From a checkpoint of a small mixture-of-experts model trained on Wikipedia: a variant of Muon for the experts.
Below are experts of layer 4 (counted from 0) of a mixture-of-experts language model. Rows are named router (the router's row for the expert), down (a neuron's output weights, with its number) and show model dimensions 0-127. Each number is 128 + 24 x the weight over its row's rms, rounded and kept within 0 to 255. Numbers have three digits each.
After each expert's rows: a language model's description of what the expert responds to. This comes from a sample of Wikipedia text that the model never trained on.

# expert 21
router:140065116114126120143132138145123106156141078114124122079173131132137142100149092153165126131107146154127126137147117125167122169124126133136129142110104135139148151116115143123143097091146103131070093138125143133132161071113140109107107136115087172145103119144129109125122158150158152122175139135117117138098122124084168118139160082175067120144116093124133109096144111144128190131141
down5:118149127130109138116115158082142117114120157154139107149105115137109173110081151103130160118128154148135133127136133119094125104120115080182143074147132097146187132121154136115143124120152145081131130141146110141107127115116140137142153173159137159153108113131114161113107127147151144108098144133170147073155131117144073118107149145153115165080101090109148111133118125083134084156161
down6:112122119145135155119093110148093144131114108111124117126127154144094110133092121143145115117104091118107128129118127131142132097163147087135139140131140109148106137122113091160146163145149102155115145111134081127154137145139136098121129184093106073161101142087152095107143062150122084107119145107155114084124144138150110104145137144113159161143094107154148169138143102162100114064089
down7:131169148121123121126114145159140182143172122144123092148154100136164172153144155121160139147132139142131129101130177131158163109127106123155123134109182103136139158122163104096155113128156136114133108166143136125089112110130110134136185133101119152129147141128088087146141098149129120119111120131114134092116090144146148118101155121184103099126178098129105116134150147121099074185139
down8:092097149120098134126144111119123125121124186083134129125107119134103102098110152157114161161141132099134118144136129122127148168197145179073130119109132135163096102110144155133104089143123097104149147145165141129133139123152102151126131130129158154174144141101113129162165105091109120173148154135139080158160154162159138138159145100093144130100128129144132122093160150140134130165109
down9:109144106150101120137150139105125137135130159142123129140137129142087121108140079162105175110140090109138134103120126156096121090148133163129107100125115116151099124124102149095162117194117128132093162128131144106121170126125156115146161147098153158111165138160110119113076126131100130083121134105116129167139096155080107105107136150116122099119123062164145123172099154145137092163124
down10:145120129125104141162142134120103135110176129130126116158132147157171062120126138101135136158166065141089130122156144120119145142142139168109104114109116146101148145096171153114137157110113172126119123113124136098106079144094117142108134149144100196123152161128145170148118115131134102120114172110090110094097133152124117134127102109139095129115144175152144167105134073123143143131141
down11:118094138134115086139124100146148154115113147097095102097119141126132183132166124092145100131112147146133110151088115108132094138090137126083154122096155149119126118116108181172113151174154157136081084171117131133130108092117128164156156115123150136139145134142137097152115161128072121107134150103135118121115126101147167132158139162161084146097162144136128117165136147122153125098109
down12:123092110123134179119115127111112118131104145171169107147124160135110086125086086084132127141156147123129171109081173126118089125169120133112096128097152137100129107120121177153147106149092132167168122131121101109119129116163131146132125158137131146100107124099141179151086140135120161108132123136120187107148144124128105147174131126109115110077113119110084156113134153127097147111147
down13:157131148105150114165098109131162139120156092136112136140122179100166082130140091118154141068164096143113163099130119164127113144132166097140118051155111111176106127148116129128167091123141085115119159117118136147126136119124116147122104080102132132141135115100074126151118106122135108124156156134132123135136087153163139124132172144110142137155138158091139119158165142112147116109126
down14:124169154094109116094145138112128156086141122122126127104115177103104158155112105132112150177089075139144101098136151138135127157102076155132129115132163108106144094088141129121124149127093158131121117100155177131122134123130155129119151132105150102131136151159139152118135111151139134071166173115125137140151153157096086162104114157114097119181102139091156100117116143144100130141149
down15:136150126120154133162115105151121119148106171121149119096153083156151157132145113141116137139130133161081110124129146117127123144095149156117119153148093103107133144153131089114120090147161161130063138079100120154128169139165120116113147068141129091145144160116124133111113085108088109127115139069088145132150149147103122106173101109150160128134109151145150083108110151128147123152110
down16:151132091114129128139100162118120138141147134147124087111156139119142106146134131080123119110123117138103107129105140127138133186114140119132075129152119072147148114100125079114115138139087076139153122172128133107152086135145158083126146125107146144126093108158095121130130135093167130184169147152121128121102106115117144152043099126147125122125154140131101128078102141161109135113138
It responds to: Table and list separators

# expert 39
router:121116146124109089127142130145148104118161118120103124099133149147100139095129104139144129138131123150181138132171103135128147135133129144139128132086118078166125126120090114080148137139155100119108166071118155093098148090108126120111129112119106157123171148141118107127125124175140103104121172135120102185075111123125149134127199134122095134146102082099127144116139109117117163173161
down0:128106143102142123076135156132138145161132102091101149155136134084088139136130122152105147140139140159089170165124101138160104164147126171133152155136094140118130131131107116109146112126156107152101111144146099161139138120131182104118146053116122160127101163173110173103097122124153151118149100114123124164115111138137146125154143161141123088181123108153122147136155096111120112152097
down1:118155120130144155138154107148141104064159101105162144098157135122121093075155127112133163131091146090117141143131106091168137128122153096109152165066133137111107159142137102124131077127123097090081147151143156144131113135119129085110108114168125115146129141137075150125144102120120094103113095105094132151128101121121149154129117115153155104096184151120146136136146129133112129119092
down2:141129116116086136146114135097123130148088151138118137133070138122092126139134125139113121158116157123089145101138083185148108164058116154160121126136055123164139138131084099129129136138150133128151106117127180107135085094093118152100151116126105140106131110167123105088121112161128128111111132141150116141140174107164135137151135085097100165120116160113135144118155132129155153133117
down3:131137138101126129132126142126132174144131124107124156125105149157110137105147110130117149165096179099158126102084152124080093098089099153113133135098116118133144076086088108152130140111145104132097095121147121151146141126098091123157114124098128129135105146098117138124087158166147135114177104140143151144075144106101103114125111148159112132120091179147175114128059129127126139130130
down4:116090152145129149096104147096145117099137115132155135138160112107094181111170121076138103116092129132113151164150095128147152193108094152122123114138121144105101129151128108194117137092103086120102118122100105128129107125061128100090150116172112135091087102120093131101129109175129147131116142131106098103124115129105123120139154147113116139096114128134117134143096140087113121120110
down5:136145124096095120141154067143152070142124119139130160166116142168106115133145097112104084145156133135133115161119146119138111113118138115104122118111158067158132178125157137149117146119122116086119148109080123125114109144160079137125121138080156123146076142106138104130089157117125121154116134110136124149101152178093123168171126130090136139149105125158095144123093101152125153120138
down6:119155144135098135098145112175161157096131133112144176134161169115112172157195149124140098129096102125136163090106123107159119152107116111143119164152157115094179096160132125172117135108143149116126128118139110146132161086114084178121152116121089096115134104133132140137087155107133124161129122159099111101119114120099135094127126163142110103142173111112152117126115143139155129154148
down7:105121102140157088143116145098103124100101105123144147118109126110127125120117130158085139107156148131154085121140122135161112116149107131147106111112091104123102101082143106134132120173127092113154127096148126126107141171156166117146131150087130127092132080096120083108139076118085134101112148119127110116161092123166140124173157101067126153170159148150138123103109136178116154138134
down8:109147159108119120084145161132127136095134122166119110136116156090099129137153135151112127085101116171134158157111162110134124131137155120130173143139149087099110127154121098105108129112154140126104131131116103086107155139105157130152157135118150112149156120143124189182102116137139130126106160118173136139159159103140088087079126192097103141147140131096092154114158109153141134149148
down9:154159179129120133101148111159147142085144108111106123181129123139129120149141162141173085089133137104128123115110143080116136154133171157129180146139156121129152134158087114128145118113113089109126130154133076101103120122148112092153126159094121098168128094122117102071140152109137128129136115135103162087136175101100112118173133170124149145104134120150119126140136149102145103139101
down10:138131159115108114154131122127128153115127124157089080139112152112121084122067147157141125133110140119106138093103156093125155132140143179106096183159122140079155133144139133163141125093134132114092114145124134139140123136153181100162126173159133111159108133097139120139150161150116107120134135185182111103126145104099114093135164157104095100106146084142135122140123123144099114096120
down11:128166112156114111100147110105120147095129125132117158107180148100146117121134100103127124154107139105169107105145146172105178117131116172125114115128103097125092093161117116133091133149158076081120126105094115116135151099127110159144125177108097134064133136163137096135097146110156105148154116119126139173146110146095137091119105120132160141112121078110153136139111116095147101108111
It responds to: Mid-word syllables in names

# expert 52
router:136097115134099137139127146122117150119147100125140096128130131117122165069138100142167140136118124134158184126138099157118155104126138152156113139146098100153088137101107114134172061105148122135131161069117123110134141101108156125120118107139104140123113131195131121090127165122173136119141134185073121139127104155128127127124142134184075129140115115113111121140168105117102131163127
down2:152134078112116101134189147135169114155104120130130095105144105099120121108130094132147122151112167137114168124142162142090124146112135097089179137083087123142128136154141111114114140144114115111087156108124080115154124110162124115116091145101155153114174094125115107135135117126129143150134122122131128127159113108134138147135137134111110070138135132084080155111134070158188145139114
down3:137125121115100118112170137096143145091120125137129127158107117087116089082111120103089103094107129136167168158086113099122125139118104092125154140119109124133131094158130083135089180140145131160112115136104147104097141086196110115103116146127119125146107115130122121111151118176130146155160085138112142134097098096088116174117128133114148142171097147168125091138127105127159114121124
down4:129125168113074116121111132122139151147124166144120167112124097182130152141106120157134104053138149153115095124107126109111095126135113131155150103110064074134138099133125138106137096123111176139095126101121083160152138118098068160115130191101128119162087132154149162126101138134147125127112124125138159145130134129142123148157134119124146121090160104120107117105136146116155135135109
down5:135098088115165134121121134095115119132112081138088160109144108139117148108150135145142112148151105149135080140149095159138098128147140160138122101112155139142116143134128104088159110133099125100134115123137068145119146108154135086053129140131076163154139109130131146131122094109166133179142135118096139145160118130107120093164182181121135121118140130074104154114127101123154143116121
down6:144128131134108116113137115107091121157083135113086129128152136149181127122160105103148132096130144149154093135113114140092138108162151128152155148121153111136091164144137126131102090103088143122112134131193119173127113107109170135122100159131123077150129126145141100097159110140099130149126124128124119161120140157161124127125206155127104087117147132106154123129091137170146164149175
down7:144105117097142135114171091136147152200130130129123111104158077143068089134162162156146157127134171129112120110136095108160159117131152187145147149095161152140072127152127149150073118117140125135123156092126126120171090115110160107133116159122142121144180157144116102091134158150134110149139120134111118141150136102139123141117163110133130115146133129128159165133102151124120139119126
down8:084144153131141132130153151121167118130137140124117162144157127153129147112145081135143105141107122146097121103146101091141117126117185102142105103091078128118138119154112115104141171127102112138107115153154166129097128077140162129113102118133119137129117191178162115164131151139129111096166117076163159154117064133169137105109169120132140125139144125132159096141114142112157136110120
down9:166153142129116156109082152128144128101098150113129136179139082094107098161118193091126173127128126157140143165114170093104144159140108139112142148134102095115154116133163133161119079120137133132178112122134142132143119128105128132143116154092112124097143123156105120122096120143116114169125095116113154110160159122135166099156098125131123164148075112101114132081117159121137100100138
down10:115117115131116111104152141090163133130092136077120145108135109112184145129143113105155134083080134076078150189110120150142138140123089130113131153134128145110127134149109155166158142126152100067137131136131127090132150144110165131132118125113184150117111157136128150141114154152113133156139148170132121126123137195135109166129178125148113140150132118105091169137136138122117152114160
down11:123164173117159107128104092138141086123149085091120116141119118106124139074100176146118086057136128122093131108159139143090148149135136105157151105115165109120157126144149097108158068154117124122089137151094125141132128091109125163156121135123092170142125130127150178139088150143106113143115155125122119125119107088149134079104120099123111138120124104138135133111126112097154116099141
down12:105090112140160114112097116156133127115184108080082135115127147124114140114138129125125097145111074161126129125108131154122143162111156164123189076135119115117124124155116121109117102141179122135115092119111134120094143121150107117124142152130114149180129151097137167089128109123164095142142139100163125161075112072088152136113107082120135138131156116140103142121082132139155118118109
down13:131113108123119106175138114106121122101128100136123150149159144134160136108136136170120110101130131127075139117092125125204144151116098160134100155157082113109166083168127094109147150077117120138132126159125154102136112146110109127112192143156144116144131111112110133149098126144129146147107168125176103137056121136162145097100129128116114125159129161136109106095129148123123135096105
It responds to: Digits in numbers

# expert 11
router:136121123144087107124137119132123123133155090120135099101141129125121164103116095173136101164132109139149168123114113153135153141098137180174127133137093091117115144093105129111131065142168081137129122076104137117108166113097161112123145138127101138160125122152133129098132136116155169098167177166106130140123105146114140147112153136196090151171118129109118130118126093116099133150149
down0:107120047149123077135201090091116150156143135118118138124115123124127113120117128095121126126139153130128171155153119169158134103106100106172131112091136158139118128147118115159125115121111138120123101163118122108124110165115123108115121082121169137104106117123119137143102134157111161141115105115098138144119147122132130083124123161117104113165162117136079101069157134135106173144081
down1:095196154132159153115113120144110162113124143101125143130088133140131118140157113127151151131136123131133107171158128130101122103106131128143112119160092168055133151122108147127194151124133145112144097150142111121134145100110152076120123121176118109119131157170116134108131159132120099193119092132146134149145112110133114064117179121096106120103160141144176105135132134132140114128128
down2:090150134135119104087165175150108134123136105116099113186119154188120102124114142111167112142133117105144171141159199092153151111150168113128100158145110154110106087103098132150146169153104135154115134162153161103091119108155124133112118147103122131127157135137119132132145129156119118138115130104159105151150139115128156136122121119123124074150087150123118118114149119108151184115161
down3:134168122176128151133087122121119139137170116104159112107132075147143152108120193108096123111173154146094147137090168097132119116142151110135107145131099075160158141150134188105145132139130144117104107084068161136120133156086145142149150117171128106123100151098110123142156134131162094096121135150131089124089150141129120113139110149141131148104114127114122124105158109137126141143130
down4:113116146126101167124168164127131134126156121120150113157133125136137147119133129108139153121128134138093189189069157138131138145106064136125140133107111135154164112128137157104102134114109114113132102117140125176089101121129166155166142139111152108130110163111182127112155135109172155111134097100140159178126135128102143140143162116126158132166133121171168136112134139092117131091089
down5:101110090119141146086123117150102134126100140152112171130131146148143129161118146113133162135096135138121141145165127095143194144129141128139186135127135084124116105175131141145140155168100128097112132128137100122135131138122125137116100121134113134169149070137133100171168177156130119116094091143112105132103127178152143128142135094106118108074151109146139147101114154081082142160143
down6:120129116127133115135087094124084093148145095152179119126163146141104095157109142096110124138130102129188160140124117094161121141107159105144148101112146121047103124132127093144109151114140112138165132131185109154108120155137121169115123116150151154113138121094087066142143109111131081108123126116130118131143115143141126135135119121173089137126107077154129146118134153093131117107154
down7:161118137146129141157081143134156106114144162094098147145136163157131097176136104083115151126129131114113132119092120113161170079154167103124134144153117120130128099152177108157118133098126132137064149138098152097111136090132151139078105129143152135100146152123108114092131139135118107108179124127133083144103129120114139126150128113132103167155140090144161094088117111171113115101129
down8:155083068095144076116137107112128102117150130143117136119127174144109066157097105163108101110195104123152149150149106114132125125123124117112120141112126110117158115118119123128130124097099097148133125115097114120101166142119134105149122114100143116148098149090153155106152102150091099140133098152091111184090178127150128135154104155143137086112142119124139116148125140121080102116108
down9:095111154159155115161093095214142118138124104158170126171158118110107136127126119098138134112142136166137159098092161141127133113117170117174144125110130143097085151105120126122112103123146143172144134111127164099128132177130137149100132125145128131119126115128101110158117126143114141170156162087108144110138135150114105134104124116138126152121139102088105092178154116164142170157098
down10:120125116099165146090171111158121152144181121122113093120125112124133123126174153109122139124142094154131123128143113135140159137174116077123118181153127163136091113142156103087158116100103164127104107152140127091104152145139110183123134143140143137107114112119158150160162129155130108158114120087171135095136143120099179147104133122094117128125140119141119104133099075137075140159152
down11:132127128133112093108154115079128076150152142164153133163115072104156107124109143156131148141140090162166149101124123108149138112127140096097169120116116130111093131150117134089106147149140156092127139122125061110104149124133143156120136104148127156084120162098100111159135129121134108091156087140122120117085156088124116119136106133103136115147137101109155103172143178128113149130177
It responds to: Numbers and counts

# expert 24
router:111068122118118117123133126159146096190133095110090125103137132105122162128163106134141117126107105164110148129129110127173118112109142118130143121138131130142119152132115107085199115124165060143100125086085139120118157088133140096106141128171118124131124155134111084096131116141116101123123141163080123159114101135090149107107142114145095142133126123098112161092120081146126161142138
down0:139131122113141101143158101145088168132154096131133127164132118122141108095141072087129154137106137144147121141145117130167117134149073139168124125110129103140094109155118163110134135089120135117102085106131096133129103165108135106103122118160177146084148094139107143125108163145140135115160122172121122094084083118134086124129143135126096114128109150116082119121185174128105138128080
down1:143134126135076127106119157113128085141094111149100145110135103130166140123138131164106188149161147146145139085145161136131129097077122152175147127145096102146150104105108101134123121154164120174155153152127139088131128132169102145149135132150112158136123120168119107178111093157156146150150117112154067087107134146117144125111142116147128113137152163116105136174162149141100138130136
down2:145095135130149135152123137125132114143141155127103172118110158139132126123150101118108082121128155118126105143098121128129102122096133125132128159152158177163131140110105122173088106150093144120136093119155162098125127142069143145119109079168099135110129093142172108146116139102150121155152108142183106100089176101105169111172100114127137113145080173144138154100148142102104126137139
down3:131125158125123159144138136141167100160123109112114128105141100160137128114154118126132105088125102088127100115103148146148110104086105110136141130186140164188132119132163142151069076157111138126094136122127142152172120139109100119092170117147124155193140111128099123140108169153144120130136084119120127146149155117138097110126117147106153122129160132131150141122150159056112142143099
down4:096105114106151112141124125153086118084165102105090105120139140137174140143126097157130154124152111134133131138152113116113143113170134134145143172103101142127158119132127198072156114104117146111146130125091147108142118140121110152091137094130115145132130136095158179118144126131113105099192153137126157134113102105104150112135149144123098108161140188124151107104102112139114090084093
down5:162093126126149110122131110170106118125116136110148098151120145129145123111153148147130133127132165142095128150099124121074164183149160128133114149090115119097130146108119097108067157193113124101157141125125116087121174132140097137140139101106135120088116123108167136140117118094145154152120073116103152108142113118074104162111130112149087119107151148104142094085158110161138130141138
down6:162114088108136111121151115142166137129080144130112151134155099148113137091100163133117131130154151136118168151133126135150125152114133155091067103144089081103106112119141111122160113165079125106106107138121128143130143141103138100105119096082134130129093114145108084127079135118114141147150159117175124159123138160128104142145178150155170132084081122111130101129151153113120146167109
down7:116155094119121106163159130155128125096126115129119131119162174151111114107122121118160142117116120129145129126149162118070128121103095119074109093138165159130115121128121145056101102175133139140090139147097078129128107138111100089133085147101133097134116156137088119150156107128073135140119158102149133152119126153132174087124130178158119134151115173116110133138158155124110126142119
down8:148091142140109145136115137116106091135170138113103092168151124135115159155179126142110135120130139092125101131143159099174133122130075087124106143125117110097120164150122133108192109093162108130153146161136130151141090125119118107130164116107134136080115155175128125086113121111154151127138155125125120144113136136096144138084131157183118098129061138147111138141119122136157096169134
down9:102107173165086153065147129147134145116152139104121151172113151143127136154127138114123137123170113139123091129161131128142137128083153162130180149143166132088165092138135137134071145118096092127077157122127150097141136129121117095133106124101159152124145083125132114152129175139122151091114152061152149115130134081096141111116103143140105120125120124113121087114107120120124130156126
down10:138104135164125103143097152182116093094111167100116107141137125094115182140182113085090142138115108109109107168079144102138102082110136170143112135094149128112132125163124116122135135149114114106099111099150164147134134098139102112143133145167151123104129091140135155109116092142098114119170155114150102097154138131104139147103136129105155143075150130136135096110070148118126131129129
down11:159144099162150102097129124138129140200112150154141149117113098106143133178124164131138153107097131142110151152115132135131092108132075113124126122084137111168135143107129114139136114166119121119080102134150134136119106138127107145148133149150124109107141178170120152115131093127100085132173167143097083154142118096106156083091123090133159139159167121134140118092110128155154143160130
It responds to: Table row starts

# expert 30
router:115112138103138113091115140140149113135123133104098118101120155126123162105124107139121101135111123138148161165141113152133139113124110124155165131112091059155112131108117101063129105142164111120103136093127129099089139098111126130118101117128099137156181117143086106118126136148133125090148202143093115140099109136140130143130200123153112116146111121101126160106139090094114149155180
down0:188122145114119113144138110112132155146128168110140095119112092116122131095128111107065142151120116167129076113135118127120134122120138139128119120120128114145101143145157151119159133110161136163125097098138106111093150084065124146126155156125163152147115133113134172134107113113188125113159102108086136163098127160112152087118113126122063128180148125128139107094114083138116143126110
down1:131144174139094124131144097161157131118112093129144122099129224104163137087107101140113102104175123106131115179099131165138118143136144108120128078127143156166109125136172123180128131102170107084142099113115132126122152132118110126151145134101182127154141140136133091112093102143143158131137121154099085110136119157135105126174137108146116138133128139144125114115112122139126119133173
down2:118132121118075111121150119137161148092104137098146152198086107144142090116127112103119112134136139092174151106092156149109124126104144096068130135098167124134088129100132133114118128107135103089061133124130117116120100125113141136122118110086102104108167095124124104132084110139110126093109134108148130138103145150116156130140147140123139121125111196082124135135112154094149165116138
down3:101129047153188127115107173096098151131112074116112119117147088144126176156161098117119155140085161163120184130146112127124167144115119146131135128120136083132111129128111153144132141119147108152136087131133138127126131155106151082132184112132132159113119131096097117110121150160162117118126134140134120118102153138109142106112162104146103128172100140110146136095084123137111146147115
down4:158148169099102093095116085154127114130127125155129123140119106130135126097154150131102145115149133144152155096173160098126160070115110110127126151139154137117089102102149135131107147163145138111138177104132126133111116105146079136108142135103106118150129073133123124115122082124101154192129121131128161132108064108106121116153155119089157126134181099121130122103099112138135146074140
down5:136138111084143112144096131134086158109121128098126073131105107131097126116074145098127109119149123144160065166099129059136116138128145153160116128154131141101146096098179118136117101172108119137175138135095108108141137106108096099165155164131100139168100120157151142122113151123146108119129123116111151159142107141095095158108150128153087166133135115126127165136135094137130122129148
down6:120173150180082175148134147127130144127152101084102127137130110162115159073122128122104135128099132094094135108135110124159076126116129100157127145104092113149128057121106110112140117115121117124120141131136123163125146112131140138165129162132167162173114166088139157142203167161132112140115142141129114135149129127137129105108137108094118110127118177139141145113141113110142108094164
down7:120096145133104083131169119127138103155114176143130128141127120128115133133157135139154109094151168144165070129094100167082163125122173114143143153126129164108132156078074136134132117156111176148155094130094137108099090141138118129107132136120128094157121123111141132134111109110114130105147121120124127128098102105164144096072147171142119142140114103086141079145119121159160160123130
down8:105141108135119124122112106153134135116143122131092137110134181074158113127155185089114134108130145163119089172113122090110145089146125107113158104101095093133104137164204142134126171122144144119131138132118116141146119128110133124127096169144153131100151125142110151128125117140138135154107133168121107134144118111179139102108186162133167099169122118167133172120128138120093151100152
down9:151176165138116153147137149162143135120115111104156100120125098099132118140129167132144103133148136097110150159110164110140112104125154176133149145137153106140132139100157143134150108082132142098138102113137152110100130135158126103140106166108115102106116109164106126114097140169115119161137151142121132139162075102153111097102157147114103157118159106166069164162140169156097131079160
down10:140090117172144146132139131126121072179144118135113109105099159148113181140117170079138134165130138147159140127130080154108066137105135174115129100132083087171106141136110130085130151153117113145108142142119100120153125136086141097166134158128140134082133141135105115146136120127099122085158132101142111132135152146161133137179108094122106110120117133159117142103134144126098138097106
down11:132157133135140144091127116110122137116112134139132126116143096102081120118126173185137160152127122127127137185142100105116165139122090115147126129136115145086154146131075124112076104159166142088138134119144175107145124132126118125106130107137159105192150144076110112163114096114109074127125140119129111138163128104122113143102096122123121166168129121097074115100170138118097124138117
It responds to: Mid-word syllable pieces

# expert 3
router:147108140119106093128100102109164077143146117118123125122119124165117138097120088142152128170114121144148122126143092153145175123150125145156123129119111103180139132129135085105138088135160123146106130082076136093092159092076131118113092114130091153124146147163087126109118143158118107105153156149118116167073106121124139119107137117162084149154114111146116113112174105141112153142151
down0:126081125084121185159129115153100119148115143142113161133087120136141117152118121083128140144135116123136167139119063121146146104110163137119128125165127142080117117115142176136121149110123070133087104090118138098151091119091126148128122133111158142151148108142121111105125148148114127153131096128082149089138140070124105140100112120090151095186137108130116079121133131101137145108118
down1:151099149117185100141166114110127094136132166152149134146133164149108108120124081134066139116125110140141118144100114191153116139149124120099131147120099165142132143097124104089097102143119165123118127130156117120140122178091166135096151135154140083110145117105105151147124096120098123138153108129123112133142126166098106172132116112135147138201154144136159085146119117100157138141109
down2:106102134147165165106139143133137157122175176107160110152102148125124151111135121134116123188104162163159135106120113135137118118119155120097144099169110130153112108165116103088119112135116144146145137133150132132102118141109150143075112169104137118117147136144122135095108112093125158102155136143129113113165150121115139155125169127115075120176153120099171165096129131148100121189075
down3:141125119121172133130141087125117136136124158081105136136120112180092076129132074171119151116120151154156142108133114124136122122100098094167113192099135103123107116156109100149097110123168107107149116130136133118135131133156145133104132099101120136113101161148099151113129084132122166159118117071146115158086112145136093125137101153164124124137137121126104131112189124092119165136168
down4:097102127124120106123138141107142107147171152146116107140104116108158115099165094156091113146113126131156160197124114161140139129128134149139102173105114109115085126132093122108120093084162136128102111116109157153130120105131137136074150111129130139111117165129146163186143102138193170099142150108129129126112095140108112164119134120139107148168140146069151148141133087105111133137135
down5:125177141091143143098155144108168139099142110163119122155167109142108166133143178104072104129162120105162134129113116134134127134167090150139097138144169139161136179163123121131142136118147171161144104159110135126118147143137164138084112142082128135139161101119156157162128112149132117152187149108130108151152136108134138129130119149111111151132161116064138115105142157125140132162113
down6:073134110158125176114140171124126134111131133096096088105155141146137169111139125098096108110128097089150150174123163142107140133113158120158139126111094153150134144164111145135156103133082131126130079154121169117137094164141093093180126130127166117168121113135155130144159130117184129133155138126120148118111152113123106145121086121157083173089131106116114112127124131131163119147142
down7:119143127137128114127106152106100126140155149130139121164128131136170108135113149162149139117128141100089094146143155075115133135139135069120156163103133115104123119136145135138122154142115110079133097117121109110105124103162138051114139144160111112159197110127175085117137096139137131147150082165109147102155122071156144162094121164149124112106127125130103137132130155160131147111096
down8:129171144092110123114146164123154168152111067144103143126104088124136114130106122143187132108140119137148115109149102094130134113121110095130157141109118079085106168081094149125146157128166098096142178148122125093123119104124163098124102161148119127088138126124136095161117127121120142133089180140091138121115136120166116103106107147125104156112140114112120119120124107114092154124182
down9:153136108136128134162109095132131152117098134111132128124123149119119091165109124138109161129132142110131100134155070150149135080115061105176182131118144114144123116134152143092139083133130156121174196143121131155131105121120132133116135133165109121095110132097164172117123138131106095156166176149121135109116145130119122080135114156088134143096142072128120118125111097145106116086132
down10:121106115089153160135119116121116083126128199120152079129098141166074150122151096143116130148128125119105098150129117159136149137101108173130119124121116181153112134135144088133130134136132134082146096110116191090100111141138128093112107117109162138126142140126135120088085116159155094152131122128143120124121159147150117150123119093167122174164102169117153111134110091151155141105108
down11:151145122113127088155097122093122122125068137116150123122139179114111152134079124124097080146168123141124142138115131135121141138135148097141142078136143124184148109121145131107158140100155135131163123145112125140126132135084149132143150105058141145116157157142141132094147128082127152126155135131128117085157187137147154164135161126120128172135109107114104110069117141153118101168103
It responds to: Mid-word foreign name pieces

# expert 13
router:124073125123076138116129125107124149126153094099125118110132159133140136097105096126141133117121103130171115115158111133151138166140151147146089139123109126142111109158100127114181083081145127149100116131123137127124131124102136112093113124155100124132151125221132138106107141123119153096162179148083141175118137136128102090100151108140074137167116097110122127149118114094131138167142
down6:114141127125123131114102142124056133112114144149120142116106140167116131101120150152155140152138143090122088165147095127091117133152142113164161118154115120102140110110121123076080081141174146123130181126128145122190115156152117150127170100159142077132104129167103114122119150120179112144154128139109092109144123143100150158126108098141106155155142145109138136174137153115098144116118
down7:099121106139130143074109135106133095111138161146141129133118103114142125087130169126177120114146110139107105138143113107090072071086118125143083113144149144125110134123123107094133121126117144140103151152147110113121161112146152097112128089156169141112145143103114096148102135143133083111138111133130107146120130084127090141119118116099131173160133126158150074172125157068163166107121
down8:118124132146155145108115136182139125147113122118118103125124128164143100152148154091065103099128093177146149114136127108117141137143141138135125057133135148101117124088157098130103137113116109128115116110158126123071085146113106120112126076136124104136081119125197146129169107134121133107129133162117122079132114128169151127090174080112127169111114129123114115147101115128131108108157
down9:158140110082143152138140164122155130192122113166145154115154167151139134137157096131115160130110099109132107115082152097141136140126138147115169156130136127138104144141104135110157130108111166090148131146120122126124151117062123136136132082198168132147140181146111123116117106124164118149152101161169142083117148143127118096134137106101115099091163103130135146137131172142105125137123
down10:115137130102140078156140127148088087161155150151126122150154131119088093143129115148106107097121123156149165118079128141150119102095130175090114123133092144159111165177159156143101093122134130118140128119110145090108108127116088163122092174107167177124146105124123163118142109161156137140088108163138098118132132161133159115133142120142115121130135127175146126099144141118080126100151
down11:099141087134143150117097106098101147139117148164131181097114196095100175134141114090138115127125150126127107121086145146139115118118154094081110143134108152148103133141160137126114129097154159129107123136147136143160111143104090099158185110143152096181118116107136108132118106125121131146129058131118092117126139152159134095152147139133138168105151133133147126106102177123086133117128
down12:114127110117125128135129133132167122126117167101092139136126131114112155139141147094156090150145139126096089132110102170132129100100115172107102162120163174130129152162131133107167157105148187132112103137108137145138120094124156145159130166122112135159124139159091165090113111102152147150133114113080132095091134115129139097078161104099109166089117126156098098152178126148138099131130
down13:097126129130119155164124111119102122090167109161110162122130163113112144145124154108118104094133162143122059133136138103150174118124128150128195103163153177086119126104129169170142150096160125101136118111128131129099130097160155150115112129112151101147132101114139094111128101124138149122115093088098152123129147141146192112139142167146144113144122147103154150114139079154130124108113
down14:137129156155168097140164132148182179109100116118129115110145153120110125106139193134123148102145129131138135139125080156142107136133108122123141131110100109104151132151075096069157134115092138161116121137119140113159089159144112158124108108112125142119122165149146081156125152070136136159140139159171115169097128127143168124110131131178161126146095103118123106138099112114132113105151
down15:122100148143098107130154176126149138140166123116174115118115106111132131151127094134120123103119100138114084052141099157166128147127117133145139078129124136133131183156137132164120126144118101109098132158154116122120105133134123085108145129148125142143121097115092157145124120115167108135104134119083094137164097099118147173111089116122151161093120084105116120148096112121082188113123
down16:137066136168126133100118127106110087075126106082148098100153145113122117137129122111133087133113118135114144114153168127096116140084192121182161138117103096139156144125143110109118116094147096137118146113122102169094169149092159137085101145126160137123105142126118111170120152149135141155138142082143127137134108116160132123079117138107134112094123147117152146150157118114118166095109
down17:112132085100099145111117115146116135150164146174122143131121130077151158120109161173155116131122120142069138117137095118153112132134110098138129117149134130089128180096126126132168089077120110146159115122115119141091106185144142123134130108111119117114104105127162102120098119159143111141173159138172135123131116121141113059142158121145111128109110151172150095153095159104155130097117
It responds to: Table stats and years